Below are experts of layer 6 (counted from 0) of a mixture-of-experts language model. Rows are named router (the router's row for the expert), gate (a neuron's input weights, with its number), up (a neuron's input weights, with its number) and show model dimensions 0-127. Each number is 50 + 12 x the weight over its row's rms, rounded and kept within 0 to 99.
After each expert's rows: a language model's description of what the expert responds to; "mostly gets" lists some tokens that are sent to it at least half of the time. This comes from a sample of Wikipedia text that the model never trained on.

# expert 36
router:52 36 40 42 50 45 48 54 54 52 58 60 70 54 43 57 70 35 29 26 63 87 55 43 57 39 37 36 44 39 23 36 59 43 47 42 60 46 43 28 55 62 47 45 57 66 49 31 36 52 59 60 46 45 42 50 39 57 39 38 30 60 47 42 47 53 26 37 60 36 29 51 49 51 53 48 38 69 67 57 30 26 46 72 29 64 56 58 71 52 55 43 46 55 58 53 60 59 46 44 60 43 35 28 35 34 34 59 38 51 47 45 41 38 25 46 47 66 41 45 36 48 63 38 51 34 42 50
gate18:59 56 39 52 54 55 38 31 48 49 52 67 51 43 44 45 53 38 64 51 45 60 55 75 55 62 54 44 53 54 26 53 53 41 37 36 53 47 50 43 43 71 54 55 74 59 44 33 30 71 41 23 61 32 56 44 38 46 47 49 68 42 35 62 63 67 33 47 65 39 52 42 75 37 36 49 48 64 65 36 36 64 59 45 50 49 50 38 42 62 36 38 50 35 60 46 60 39 47 58 60 32 52 27 52 56 76 55 43 58 45 37 59 51 47 44 56 36 58 83 36 72 65 66 46 49 29 35
up18:50 48 55 60 45 73 36 19 57 60 38 60 48 50 43 67 50 35 70 50 65 68 47 45 66 56 57 57 44 66 17 56 44 49 48 43 35 65 62 56 39 42 81 64 36 42 36 56 54 66 35 30 54 31 41 43 32 29 74 61 73 51 43 50 32 56 33 30 55 41 70 61 59 37 45 60 57 61 55 30 42 45 64 53 39 46 47 50 39 48 44 49 52 46 38 64 52 44 66 65 32 39 55 44 65 45 71 60 41 59 48 49 67 63 53 57 37 43 59 60 38 52 38 48 52 46 44 49
Place-name openings. First syllable of place and Romance-language proper names, often Spanish or Portuguese, e.g. San, Los, Sal, Montreal Can-adiens.
mostly gets: " San", " Los", " Sal", " Sant", " Cal", " Cor"

# expert 25
router:52 54 53 37 64 51 34 47 50 65 62 52 73 46 42 37 55 40 38 46 58 55 44 49 62 44 38 51 50 51 40 44 44 35 51 30 50 41 65 38 47 68 61 41 34 78 66 45 36 51 45 53 56 48 30 55 27 50 38 52 40 56 49 43 48 33 34 59 66 45 53 66 56 48 64 64 42 45 56 55 43 28 34 54 63 76 75 55 72 70 65 38 23 69 52 35 48 63 68 47 53 43 38 30 37 55 54 60 33 42 36 42 56 34 40 65 64 37 35 46 49 49 63 42 59 39 26 33
gate7:55 60 20 51 66 46 34 56 46 37 44 54 63 51 36 58 48 53 39 52 54 30 43 62 66 67 50 32 36 52 36 32 50 56 41 45 23 38 64 44 47 67 29 43 56 62 57 55 77 42 57 31 40 64 50 42 40 57 45 63 23 44 51 45 48 49 52 56 59 52 43 36 37 56 41 64 66 44 68 49 62 47 43 63 64 50 57 56 48 74 49 60 25 49 50 79 48 41 62 39 49 60 47 31 44 75 34 71 30 47 78 39 45 40 47 58 50 42 38 51 42 50 58 73 52 55 40 51
up7:62 67 45 63 51 58 64 51 37 45 44 48 55 52 45 60 63 32 37 47 40 28 43 51 82 64 45 42 45 64 51 35 65 59 65 48 34 47 52 39 41 75 55 54 63 63 44 46 69 39 55 44 33 61 56 36 42 41 45 47 29 50 44 51 47 59 70 44 60 44 59 49 60 55 36 67 45 46 59 59 69 51 49 51 72 36 45 57 51 62 77 72 35 62 61 57 43 68 59 69 50 57 45 39 62 51 30 76 23 58 61 60 49 30 50 62 51 44 31 66 54 32 50 54 68 57 41 65
Past and reporting verbs. Main verbs and -ed/-ing endings after a subject or auxiliary, often reporting or release verbs: lauded, notes, used, called, received.
mostly gets: " used", " called", " received", " announced", " made", " included"

# expert 4
router:33 45 53 37 42 41 49 53 63 52 59 48 76 53 44 43 68 33 41 53 53 46 42 23 60 43 42 47 23 43 31 30 43 54 50 44 55 38 64 33 40 57 56 50 52 64 56 32 45 43 55 64 39 48 38 50 56 61 49 65 33 53 55 47 36 54 38 46 64 19 56 90 65 49 61 47 28 57 61 45 49 43 40 71 60 68 57 54 48 60 68 39 40 45 69 54 50 40 35 61 49 38 57 32 37 40 35 61 48 41 32 55 48 29 41 69 41 59 24 44 51 58 46 48 65 48 53 36
gate0:30 47 39 30 46 37 65 56 55 49 63 65 40 42 76 55 52 35 53 59 47 61 52 60 66 43 43 19 31 44 38 61 45 66 66 56 52 38 63 55 46 58 63 71 53 54 42 34 68 50 63 52 44 24 54 56 78 79 52 51 37 62 53 50 36 52 56 57 38 51 35 55 52 49 49 59 38 52 58 36 64 59 37 58 42 66 48 55 35 54 53 53 59 23 26 58 75 67 66 67 55 52 43 45 54 58 48 69 23 59 45 46 53 64 62 42 44 39 48 46 72 46 48 59 34 55 47 50
up0:59 29 76 50 58 55 38 37 67 42 34 47 67 42 43 37 38 54 56 62 34 66 64 52 31 49 44 51 63 59 34 44 41 37 45 46 39 63 47 48 36 55 33 16 38 62 66 55 21 65 54 57 52 45 44 54 34 38 56 75 60 40 35 57 45 43 42 45 51 24 57 67 57 52 51 29 58 44 50 55 35 67 71 44 49 48 58 46 66 43 76 56 46 33 64 44 34 41 51 53 47 55 41 73 39 34 56 33 62 40 47 43 45 49 45 62 45 51 67 49 66 39 59 63 49 47 63 33
Possessive determiners. Possessive words his, her, their, its and 's before nouns, mostly in biographies, as in spent his childhood, her singing career.
mostly gets: " his", " their", " its", " her", " these", " His"

# expert 10
router:45 45 47 38 40 37 30 52 49 55 51 58 68 59 43 41 62 42 51 50 53 43 52 38 51 37 32 51 35 36 34 49 48 43 55 28 49 42 41 40 51 68 48 55 60 78 67 28 29 40 54 64 39 47 34 66 36 57 37 65 29 53 39 46 53 32 37 64 60 38 39 70 55 55 64 60 43 38 55 44 43 34 49 56 63 70 81 52 68 64 65 31 43 39 57 48 47 42 54 63 57 27 53 41 33 36 35 65 48 49 42 43 50 26 45 74 64 42 34 65 64 53 51 43 58 34 52 35
gate7:59 59 52 81 53 40 65 68 65 56 50 48 52 59 47 45 79 38 76 43 40 37 59 60 50 63 55 52 43 41 29 52 39 31 74 45 50 55 60 50 55 48 47 44 30 61 44 47 74 49 27 38 44 40 42 52 63 54 41 70 50 47 27 45 44 44 39 52 50 22 42 63 60 52 45 48 67 59 30 45 47 44 61 59 25 66 55 55 58 74 55 36 54 68 54 35 59 50 47 35 62 63 59 62 34 47 38 48 48 47 51 60 25 41 44 23 48 36 51 30 60 40 48 49 35 49 57 57
up7:55 39 44 44 41 72 37 67 48 49 38 54 44 32 25 69 38 37 33 36 33 68 34 48 69 58 47 49 46 52 51 38 69 64 44 48 49 68 51 53 43 28 33 34 56 52 68 45 24 53 70 63 50 49 38 72 44 53 46 54 54 54 26 50 49 25 56 42 42 56 56 44 54 44 33 36 50 66 50 55 55 37 46 26 58 38 56 54 42 46 52 52 36 50 30 40 49 51 20 58 42 38 36 56 45 50 56 73 36 46 45 37 33 52 47 86 49 58 40 61 57 54 61 36 43 56 36 50
Suffixes and general nouns. Adjective and noun endings such as -al, -ary, -ical, -ing, plus common nouns and adjectives like man, art, music, modern.
mostly gets: " man", " art", " music", " modern", " human", " popular"

# expert 11
router:55 47 28 40 41 47 40 45 34 50 42 61 66 53 50 61 70 29 41 51 45 52 59 25 57 31 44 53 30 39 26 45 54 37 36 46 61 56 38 39 38 63 53 36 55 63 68 40 40 37 56 55 36 52 50 43 52 53 40 56 41 71 45 47 45 50 25 44 79 56 47 74 55 54 59 45 50 43 74 53 38 40 49 69 45 75 61 57 71 64 48 54 43 44 79 53 49 34 35 29 49 46 34 37 36 51 49 54 53 56 22 36 50 37 40 65 47 56 38 44 67 55 62 36 44 47 52 31
gate1:65 49 42 45 33 64 47 57 53 44 37 46 37 67 52 71 73 46 46 61 69 33 63 53 65 60 58 38 61 52 59 56 56 38 49 39 46 33 44 41 57 46 53 51 56 36 27 60 16 69 47 59 32 56 55 69 41 64 53 23 32 50 49 43 49 42 63 54 63 43 59 46 28 41 39 32 60 48 46 35 46 37 55 75 61 41 66 47 49 45 32 41 51 41 69 57 42 54 63 54 50 39 45 60 29 50 67 44 56 51 48 69 29 64 61 47 38 47 33 59 30 41 49 59 41 22 55 43
up1:29 66 64 41 63 73 28 50 47 57 76 46 66 31 57 53 54 55 48 39 73 59 28 40 46 44 49 46 53 77 53 38 50 53 49 77 61 38 37 37 53 55 57 45 50 40 49 53 24 35 57 48 57 54 55 63 51 55 61 73 63 43 45 38 69 53 40 59 26 59 46 65 42 71 62 43 60 38 51 64 54 43 27 40 50 71 37 37 56 54 62 60 48 56 47 36 38 59 59 53 31 51 32 47 71 60 52 33 42 40 60 53 38 41 43 54 44 37 75 65 48 36 36 59 48 48 38 53
Sports and election terms. Sports competition words such as League, season, team, Cup, career, plus header and table words in sports and election articles.
mostly gets: " League", " team", " football", " Cup", " Championship", " Championships"

# expert 3
router:34 38 39 42 37 45 47 47 43 36 45 50 58 64 45 44 62 39 41 43 53 56 57 22 51 31 29 44 30 52 32 48 53 44 48 48 65 49 54 30 38 50 71 59 55 81 48 36 44 46 37 63 62 31 28 42 49 59 32 54 24 49 47 53 37 50 50 58 53 27 42 70 49 44 66 56 40 50 59 57 41 50 38 73 45 57 57 58 72 62 67 36 48 51 55 33 56 46 47 50 53 44 41 38 43 44 44 57 50 37 27 52 60 27 33 68 63 61 21 35 62 56 39 37 63 34 45 53
gate0:29 48 58 33 16 53 39 67 39 46 47 44 33 32 73 51 39 35 37 66 74 48 46 42 49 35 51 62 48 39 69 32 46 31 52 32 46 42 29 57 53 51 66 51 75 62 36 51 47 61 39 51 21 43 51 41 49 54 37 59 46 55 48 52 49 31 59 55 36 45 41 49 64 69 67 52 56 57 53 51 67 63 53 53 58 63 49 49 56 60 41 67 46 35 52 47 58 37 32 41 37 53 40 37 40 38 28 54 45 65 52 74 23 62 54 43 34 56 33 55 46 42 36 37 56 41 43 49
up0:20 51 59 52 49 43 53 61 42 57 53 40 60 30 73 40 58 30 57 56 75 49 49 41 65 47 69 65 44 16 52 41 29 29 43 44 31 36 51 56 49 40 63 73 56 52 37 34 61 67 47 57 50 59 72 57 35 52 81 58 57 54 50 57 39 41 56 54 43 50 35 47 60 43 49 49 57 55 45 36 50 55 84 56 53 45 50 57 56 48 50 64 39 56 72 47 59 38 42 46 31 48 58 48 42 51 36 45 71 49 44 53 20 64 51 64 45 52 52 38 51 48 45 29 66 55 58 31
Definite article the. The word "the" or "The", usually after prepositions like of, in, to, before names and nouns: "of the Order", "in the United States".
mostly gets: " The", "The", " the"

# expert 8
router:42 35 53 48 58 52 49 58 27 39 42 73 61 59 42 48 61 40 38 33 57 49 31 09 59 28 33 50 46 46 42 23 56 40 19 48 51 40 60 17 44 60 50 42 54 59 60 43 42 60 31 59 44 51 32 51 27 55 37 51 33 52 64 31 43 44 44 58 71 29 51 53 71 58 57 46 50 41 51 62 49 42 48 59 55 60 55 59 60 74 69 45 47 55 50 36 59 48 55 41 63 43 34 38 39 47 52 64 40 36 36 44 46 48 46 53 38 48 40 40 56 37 46 57 61 41 38 31
gate6:33 46 47 55 46 47 49 44 42 48 40 36 56 37 39 44 63 83 34 15 39 58 51 51 53 45 49 62 49 63 65 65 28 53 39 34 69 43 53 63 32 47 53 56 42 36 60 53 62 49 80 80 65 61 46 47 48 18 26 44 46 47 68 73 55 60 67 55 51 56 47 40 50 33 37 46 72 46 59 70 54 39 62 51 54 51 58 60 50 60 67 46 44 62 29 41 39 44 25 54 57 38 49 59 34 51 59 61 58 62 55 43 33 49 44 50 53 57 40 59 45 41 57 49 34 46 59 60
up6:58 73 44 58 27 62 28 68 45 43 36 53 61 48 63 64 46 45 55 70 57 78 48 64 54 51 66 66 42 50 26 32 53 48 44 62 45 48 46 46 67 34 53 49 49 40 42 30 42 46 51 74 55 34 35 64 47 55 32 46 61 65 40 58 53 44 44 59 44 39 32 53 43 65 31 34 40 37 21 48 47 61 33 51 52 51 62 64 66 30 59 53 36 70 63 54 67 63 40 51 48 55 49 50 43 61 48 56 61 64 37 67 44 46 62 46 49 62 62 54 36 41 32 71 49 60 52 24
Field label colons. Colons after labels in infobox-style lists and table pipes, e.g. ATC code:, Starring:, Years:, also dashes in year ranges.
mostly gets: ":", "):", " Coordinates", ".:", " www", " :"

# expert 24
router:40 58 39 34 60 30 61 59 55 61 41 57 59 43 41 33 58 45 48 55 59 62 54 44 80 38 34 43 40 55 26 42 39 59 56 31 57 66 60 44 39 73 59 53 50 53 54 49 40 53 52 76 49 45 31 42 41 51 52 52 32 59 58 40 46 37 53 49 53 59 54 75 65 39 59 30 41 44 61 46 22 32 49 69 59 69 67 51 67 57 59 32 46 48 50 50 53 55 56 55 44 31 57 41 32 60 49 82 47 43 37 34 47 55 42 74 66 41 28 58 55 49 50 48 50 17 47 45
gate0:58 17 35 57 39 20 39 40 51 47 43 56 59 62 45 36 57 30 33 44 56 35 54 57 44 40 60 53 51 37 32 59 35 54 52 36 45 64 78 57 44 39 46 61 44 58 64 67 57 66 47 44 46 27 35 57 70 29 57 54 60 53 53 49 48 58 40 58 52 37 46 60 55 44 62 51 45 55 65 41 22 62 39 39 57 66 23 54 34 54 54 46 42 46 26 53 39 57 34 61 53 45 48 40 26 45 46 50 20 62 50 46 50 46 43 71 65 37 55 48 60 50 27 71 41 48 44 54
up0:35 66 55 43 55 41 68 43 48 38 33 53 43 54 63 55 62 57 36 60 36 55 63 36 59 50 34 48 46 66 60 28 36 27 64 59 49 38 29 44 52 47 37 33 41 31 51 12 46 51 36 63 59 41 62 44 54 64 51 38 51 23 52 35 60 42 42 57 59 61 67 29 57 71 46 58 44 61 67 52 64 47 52 65 59 57 46 28 53 48 51 62 57 43 48 48 38 54 49 52 54 50 51 59 52 64 48 32 56 42 52 42 45 54 64 27 56 69 48 56 62 53 79 14 60 62 59 54
Mid-word and function pieces. Word-middle pieces and common function words in running prose or quotes, e.g. never-the-less, in-ade-quate, that, so, know.
mostly gets: "fit", "thing", " know", " so", "verse", " you"

# expert 31
router:54 49 43 27 48 43 51 57 56 50 52 65 57 49 29 33 56 33 55 46 52 57 50 40 45 49 43 48 49 40 38 42 38 45 37 39 61 43 42 40 43 58 56 39 57 57 69 43 30 57 59 59 37 42 34 46 43 83 39 52 39 57 44 44 50 50 48 48 72 36 45 56 62 55 47 63 36 29 76 52 50 45 32 59 33 69 68 51 72 49 66 27 44 51 77 42 74 54 42 40 71 31 47 41 52 53 44 79 44 38 46 27 44 40 29 61 51 59 34 50 66 32 49 58 52 32 30 52
gate0:49 45 73 40 69 52 44 55 56 44 34 55 58 48 36 47 52 57 43 59 46 44 48 45 31 52 52 44 48 57 57 43 53 68 72 75 46 47 62 55 39 51 81 65 68 34 50 40 33 48 47 29 39 58 46 33 26 41 34 29 35 61 65 61 50 56 38 50 33 48 56 51 53 50 44 55 45 31 53 35 78 34 38 72 50 66 69 45 40 54 52 59 49 39 58 55 46 36 81 58 33 66 46 55 40 64 45 49 53 50 67 77 45 60 60 44 53 29 44 42 69 61 53 52 43 44 41 70
up0:29 72 62 56 44 35 55 36 74 46 46 34 54 49 53 51 58 60 61 48 62 56 47 50 61 68 56 42 35 38 41 43 70 58 64 48 61 41 50 54 68 26 56 43 35 73 57 35 56 43 61 59 39 14 51 60 56 31 32 33 53 37 65 57 55 77 68 67 22 63 33 57 48 46 56 59 40 47 42 52 57 51 56 55 26 34 57 37 53 38 65 56 52 48 34 50 37 51 54 43 70 42 52 44 51 60 44 64 63 44 63 40 53 30 67 58 59 52 40 42 48 38 34 61 48 50 28 48
Slavic and foreign name pieces. Inner and ending pieces of Slavic, Nordic and other non-English names: -owski, -ović, -kov, -ova, "Tchaik-ov-sky", "Krzys-z-tof".
mostly gets: "owski", "ski", "ń", "ović", "ić", "burg"

# expert 19
router:46 36 53 39 40 43 62 57 45 44 64 53 54 52 43 43 63 42 30 40 67 52 32 46 69 28 51 47 26 48 48 46 58 52 53 31 58 60 46 41 47 72 49 54 44 75 51 29 44 56 60 61 57 31 42 61 60 58 27 60 50 44 52 39 43 26 28 52 64 36 56 47 60 53 71 49 44 52 51 59 39 36 49 69 44 72 81 47 61 60 71 41 59 63 64 47 47 44 63 44 72 42 29 37 34 36 45 64 51 54 35 37 57 57 39 42 40 75 37 56 36 49 40 32 51 43 48 31
gate6:40 47 61 34 65 51 82 55 55 44 50 41 29 32 43 27 49 46 55 61 57 56 63 47 44 50 42 50 52 78 50 64 47 56 45 47 40 66 43 64 31 30 53 53 54 48 40 36 28 48 41 50 43 66 55 50 49 66 34 23 60 25 55 34 39 40 46 50 55 39 76 42 51 38 55 44 29 59 65 53 43 40 62 51 55 32 68 31 67 53 58 53 58 43 57 43 74 53 55 52 52 46 75 44 56 53 38 39 46 44 64 67 75 47 30 43 59 48 53 65 42 71 59 36 56 66 62 43
up6:24 61 50 45 59 40 72 61 44 53 41 64 38 56 63 18 46 78 65 44 60 49 62 47 24 55 49 54 48 73 57 71 74 47 43 54 55 74 68 71 47 46 45 46 56 69 58 44 35 51 51 42 36 56 61 62 55 59 51 54 51 46 50 32 42 43 42 50 53 51 71 44 64 36 40 47 54 62 60 65 42 43 56 37 59 57 65 23 54 59 46 35 75 70 58 50 70 47 71 52 47 47 52 44 85 53 41 51 58 49 45 53 57 54 41 54 41 62 65 61 38 53 60 37 57 65 48 45
Taxonomy and technical word starts. First pieces of scientific or technical words, especially taxonomy terms in classification boxes: species, genus, Animalia, "Pol" in Polyphaga.
mostly gets: " species", "idae", " Binomial", "Species", " sequ", " Animalia"

# expert 17
router:57 59 50 35 44 47 49 51 39 48 42 60 54 71 51 53 96 36 46 59 55 53 50 35 71 49 43 32 40 28 42 26 44 61 44 44 51 52 40 36 44 69 55 45 36 72 59 41 38 49 52 80 51 46 48 69 40 45 30 60 35 49 59 46 39 47 39 27 57 38 45 85 54 56 51 54 40 49 48 51 44 44 52 51 42 59 61 45 76 65 43 34 36 47 68 52 48 60 62 56 58 35 32 36 37 57 39 59 50 52 38 48 38 29 48 59 43 61 35 50 55 55 70 33 44 44 33 53
gate6:60 32 29 58 41 66 80 41 54 43 56 44 28 61 39 56 38 54 44 49 48 57 37 47 43 59 45 38 46 56 48 34 60 50 45 43 43 52 42 42 49 47 59 60 52 66 35 41 59 48 48 44 53 61 56 72 63 50 55 39 47 32 38 55 46 43 66 43 39 52 32 51 58 90 48 53 65 38 70 62 19 57 66 52 63 75 49 53 43 80 59 42 46 53 52 45 68 40 51 72 41 35 52 44 39 36 76 63 59 61 43 62 51 43 63 51 35 43 55 52 72 63 44 61 44 28 55 28
up6:55 52 39 58 51 49 60 47 24 33 40 47 57 43 50 49 47 35 58 65 27 58 50 58 44 35 40 36 46 63 31 36 54 39 64 73 40 50 44 44 33 32 58 32 27 54 54 40 54 40 37 24 49 48 46 48 48 53 62 49 55 56 66 39 53 50 35 14 48 41 51 35 56 38 61 50 48 48 57 45 62 24 41 57 25 66 46 63 46 57 43 50 37 34 13 60 37 49 48 45 50 43 38 48 48 36 59 45 48 29 57 32 45 66 53 47 22 42 61 73 56 48 60 52 59 35 40 48
Compound-forming word stems. Common short words starting compounds or noun phrases, such as high, public, land, air, broad(caster), low(-power), stream(ing).
mostly gets: " high", " public", " land", " air", " water", " post"

# expert 13
router:52 55 47 43 48 31 55 55 40 35 61 68 57 60 55 35 58 28 56 37 74 55 47 30 57 46 26 45 53 40 29 49 43 66 45 36 57 50 60 46 47 77 48 43 53 72 65 46 39 51 36 56 64 36 41 73 27 66 39 46 41 54 47 41 53 34 36 51 67 47 37 55 49 48 62 43 39 43 66 60 47 44 36 67 57 52 67 64 54 62 63 44 21 55 53 44 56 57 60 49 52 39 17 38 36 38 64 64 33 41 44 47 50 31 48 73 42 64 33 46 49 41 52 38 46 32 37 37
gate2:41 38 56 63 43 62 41 49 49 54 70 58 54 48 35 47 63 35 68 31 30 37 67 55 47 58 46 38 46 43 46 33 26 55 60 52 71 44 23 39 54 64 42 50 66 47 43 63 53 64 58 42 62 47 46 66 53 18 46 54 43 25 32 72 46 47 70 42 54 41 39 69 46 32 37 42 50 27 42 55 65 42 46 48 43 66 37 29 38 41 65 61 48 34 37 39 55 55 70 41 51 61 63 38 58 31 38 44 38 45 42 70 48 47 49 57 47 53 40 33 50 52 58 48 48 20 49 56
up2:63 54 47 59 29 64 20 50 43 67 39 26 32 67 41 36 65 39 54 40 36 49 58 34 38 69 55 41 51 74 68 58 45 48 43 31 50 58 45 41 37 59 55 36 49 67 34 54 36 85 53 56 50 40 68 42 38 35 45 69 55 45 75 58 60 37 54 31 44 57 50 62 54 48 47 46 54 59 45 52 59 70 75 30 62 49 42 48 72 59 59 47 46 53 45 39 39 60 50 60 46 26 46 41 38 38 48 55 63 34 56 63 56 58 55 62 50 57 56 62 54 59 58 55 53 40 51 21
Prepositions after nouns. Prepositions linking a noun or participle to its object, mostly of, in, from, by, near, as in part of, located in.
mostly gets: " between", " across", " along", " around", " from", " below"

# expert 39
router:58 48 31 30 53 47 54 54 49 49 45 53 58 52 47 52 66 28 37 52 55 50 42 31 58 57 36 46 53 51 36 49 38 40 37 31 48 54 57 23 39 58 68 47 54 78 53 42 29 54 49 71 47 52 46 50 43 60 50 65 37 47 53 38 49 28 40 35 67 54 40 60 58 49 57 59 47 62 48 45 24 47 24 58 47 64 65 55 62 67 69 37 27 38 65 34 49 33 47 36 52 23 47 40 40 29 48 69 41 58 49 25 45 23 40 67 60 42 31 56 55 50 64 41 48 41 46 45
gate1:72 37 47 47 58 52 41 41 53 45 41 35 52 49 51 28 49 44 55 72 74 72 32 26 50 27 41 33 56 49 33 49 45 54 35 49 38 56 64 58 54 47 32 61 51 60 58 64 48 60 79 31 51 36 39 67 45 42 55 42 27 41 43 46 72 46 36 47 58 54 63 51 60 50 49 51 57 58 70 55 49 48 48 39 51 57 59 47 60 47 36 25 26 66 34 53 60 52 42 40 42 34 44 46 60 45 40 36 66 58 67 42 57 53 45 47 67 40 44 68 48 39 86 58 52 52 59 75
up1:57 66 50 70 53 62 30 45 57 56 38 23 58 42 48 40 48 58 37 57 64 52 43 55 51 43 41 47 27 58 57 58 53 48 34 64 48 28 62 65 36 39 59 37 41 42 73 54 53 49 58 36 42 70 56 62 37 53 36 54 56 52 34 59 42 43 27 41 66 73 28 54 44 54 56 49 70 38 37 48 51 51 53 28 74 60 49 49 67 51 41 35 59 61 41 60 51 35 36 44 34 46 58 53 67 36 42 77 48 53 47 29 43 44 61 75 57 49 28 61 58 74 41 46 42 46 28 54
English word-ending pieces. Closing pieces of English-looking names and words after a first piece: -ington, -ingham, -erland, "Tow-ards", "Burk-ina", Street.
mostly gets: "ington", "erland", "ingham", "egas", "reen", "adow"

# expert 5
router:47 51 50 33 35 49 50 61 42 55 54 60 64 43 29 58 55 41 55 54 65 74 45 25 57 47 29 53 37 55 38 39 38 53 53 33 53 38 57 33 34 59 53 36 31 51 69 46 46 59 34 73 35 55 43 62 34 62 15 68 46 42 58 48 39 39 28 36 47 48 50 56 55 35 69 34 38 51 52 50 45 31 35 63 54 80 68 61 55 59 64 33 58 49 48 39 48 46 59 61 51 45 42 46 53 55 54 63 32 36 32 48 37 39 32 69 51 54 44 40 31 44 57 48 59 28 34 56
gate2:41 76 52 57 55 54 55 39 57 64 43 31 64 59 50 50 70 33 40 48 47 54 43 46 52 49 40 33 27 57 22 46 54 56 52 46 57 56 50 32 58 28 50 64 61 59 61 32 55 48 67 49 43 63 47 46 38 68 43 84 68 41 54 65 60 61 54 74 47 36 67 77 64 67 47 30 23 39 45 44 55 40 34 42 59 60 48 61 60 47 53 40 42 52 35 59 65 31 56 27 57 51 31 76 45 49 54 49 35 38 47 50 60 67 45 37 33 53 61 54 49 44 62 58 57 44 50 54
up2:46 40 55 52 62 59 44 71 33 63 51 56 50 55 47 58 40 67 49 57 53 58 25 59 70 39 39 57 59 50 79 46 46 40 54 20 57 39 42 33 37 53 60 43 67 51 48 22 45 36 42 68 57 45 59 65 55 36 51 51 55 62 67 30 50 41 59 52 82 27 58 47 47 54 65 61 87 63 44 54 36 44 57 49 37 51 49 48 56 58 47 51 51 51 35 47 41 57 55 47 49 49 60 20 40 56 50 46 62 45 51 52 24 56 54 30 63 59 50 33 50 40 39 26 45 61 30 58
Auxiliary and copular verbs. Forms of be, have and modals right after a subject or relative pronoun, such as was, is, were, had, can.
mostly gets: " is", " was", " were", " had", " are", " has"

# expert 2
router:42 44 36 38 41 42 48 52 49 57 66 52 66 67 37 33 56 37 41 22 59 57 38 47 62 40 44 43 46 45 24 43 42 56 22 42 64 39 49 34 37 69 69 38 53 69 73 28 36 63 50 69 54 55 39 45 36 56 44 48 48 57 54 37 46 51 32 55 62 47 38 56 57 63 60 53 27 58 57 60 42 17 40 74 55 74 67 53 56 59 65 38 44 44 54 31 54 54 49 40 60 44 36 35 33 41 41 65 45 42 37 42 50 32 36 56 37 46 37 55 69 56 51 37 50 50 57 52
gate0:49 35 70 39 36 26 61 58 63 31 50 61 50 55 58 47 64 58 57 54 38 40 51 58 20 51 49 41 43 50 59 38 49 45 42 61 69 47 36 45 46 45 33 52 55 44 80 48 48 47 58 59 49 58 60 24 55 76 48 59 33 58 49 78 44 46 38 41 48 60 41 50 62 31 70 39 30 35 64 23 65 64 31 40 63 60 40 45 42 35 48 53 55 54 43 55 55 52 60 39 47 33 72 48 67 52 31 53 70 54 64 63 54 52 35 41 50 62 49 45 48 64 47 18 56 50 37 47
up0:38 41 61 45 48 43 54 49 76 41 57 60 58 61 49 59 68 72 35 73 70 61 58 48 43 40 42 68 46 63 62 62 52 49 35 42 47 64 42 55 65 46 48 30 34 75 44 65 61 46 31 71 34 46 58 48 48 54 47 77 41 60 70 44 55 53 44 44 27 57 50 62 63 45 57 30 34 42 41 43 60 42 32 50 34 39 49 50 72 37 39 59 47 33 37 45 47 60 58 19 42 62 65 44 48 36 48 45 70 62 47 72 46 63 69 40 60 37 59 47 44 34 60 49 53 51 66 46
Personal first names. Given names beginning a person's full name, often after a pope's or title word or in lists, such as John, George, David.
mostly gets: " John", " George", " James", " William", " Paul", " David"

# expert 21
router:53 38 41 33 41 38 40 50 50 39 45 65 72 55 31 49 77 39 41 45 62 55 44 38 44 57 29 60 46 53 25 42 41 42 48 36 47 39 39 32 50 62 54 43 38 67 50 57 25 39 38 54 65 55 36 48 44 60 46 54 47 43 31 32 41 21 40 52 70 35 43 69 59 54 45 54 53 52 46 56 30 39 45 59 57 75 72 61 81 61 49 53 50 59 70 43 52 40 48 48 50 41 50 32 33 47 26 62 38 59 33 32 50 49 43 74 57 43 34 47 57 46 65 57 39 46 49 36
gate12:64 57 61 57 28 23 62 37 53 48 64 66 37 34 71 45 42 47 58 65 56 58 55 41 45 38 40 54 66 43 36 60 54 36 50 51 52 36 62 36 53 57 42 50 57 56 53 43 67 63 54 41 53 60 23 48 39 66 53 62 64 62 42 18 58 53 53 50 51 62 34 52 28 30 43 56 32 40 45 52 47 49 47 68 57 31 55 48 70 53 53 20 59 68 52 65 69 47 41 51 64 51 53 40 41 48 47 57 45 48 68 32 60 43 58 59 43 65 55 50 62 64 62 51 55 19 36 79
up12:51 56 28 49 49 63 47 59 49 42 55 38 55 67 35 48 52 41 49 65 51 51 37 60 39 50 63 44 33 61 45 38 33 39 55 49 50 49 57 46 39 52 51 32 29 35 59 58 55 56 34 52 52 43 61 58 53 51 62 29 34 52 50 58 68 35 54 42 94 37 83 70 56 52 44 64 65 55 49 61 52 52 51 42 51 51 36 83 61 55 48 46 48 47 44 45 58 29 29 42 38 60 45 37 28 55 51 61 70 33 31 30 29 37 46 45 48 42 50 51 60 59 64 65 44 57 49 25
Noun-forming suffixes. Word-final suffix pieces forming abstract nouns, such as -ation, -ion, -ment, -ency, in conjunction, opinion, nominations.
mostly gets: "ment", "ency", "ition", "olution", "eration", "iation"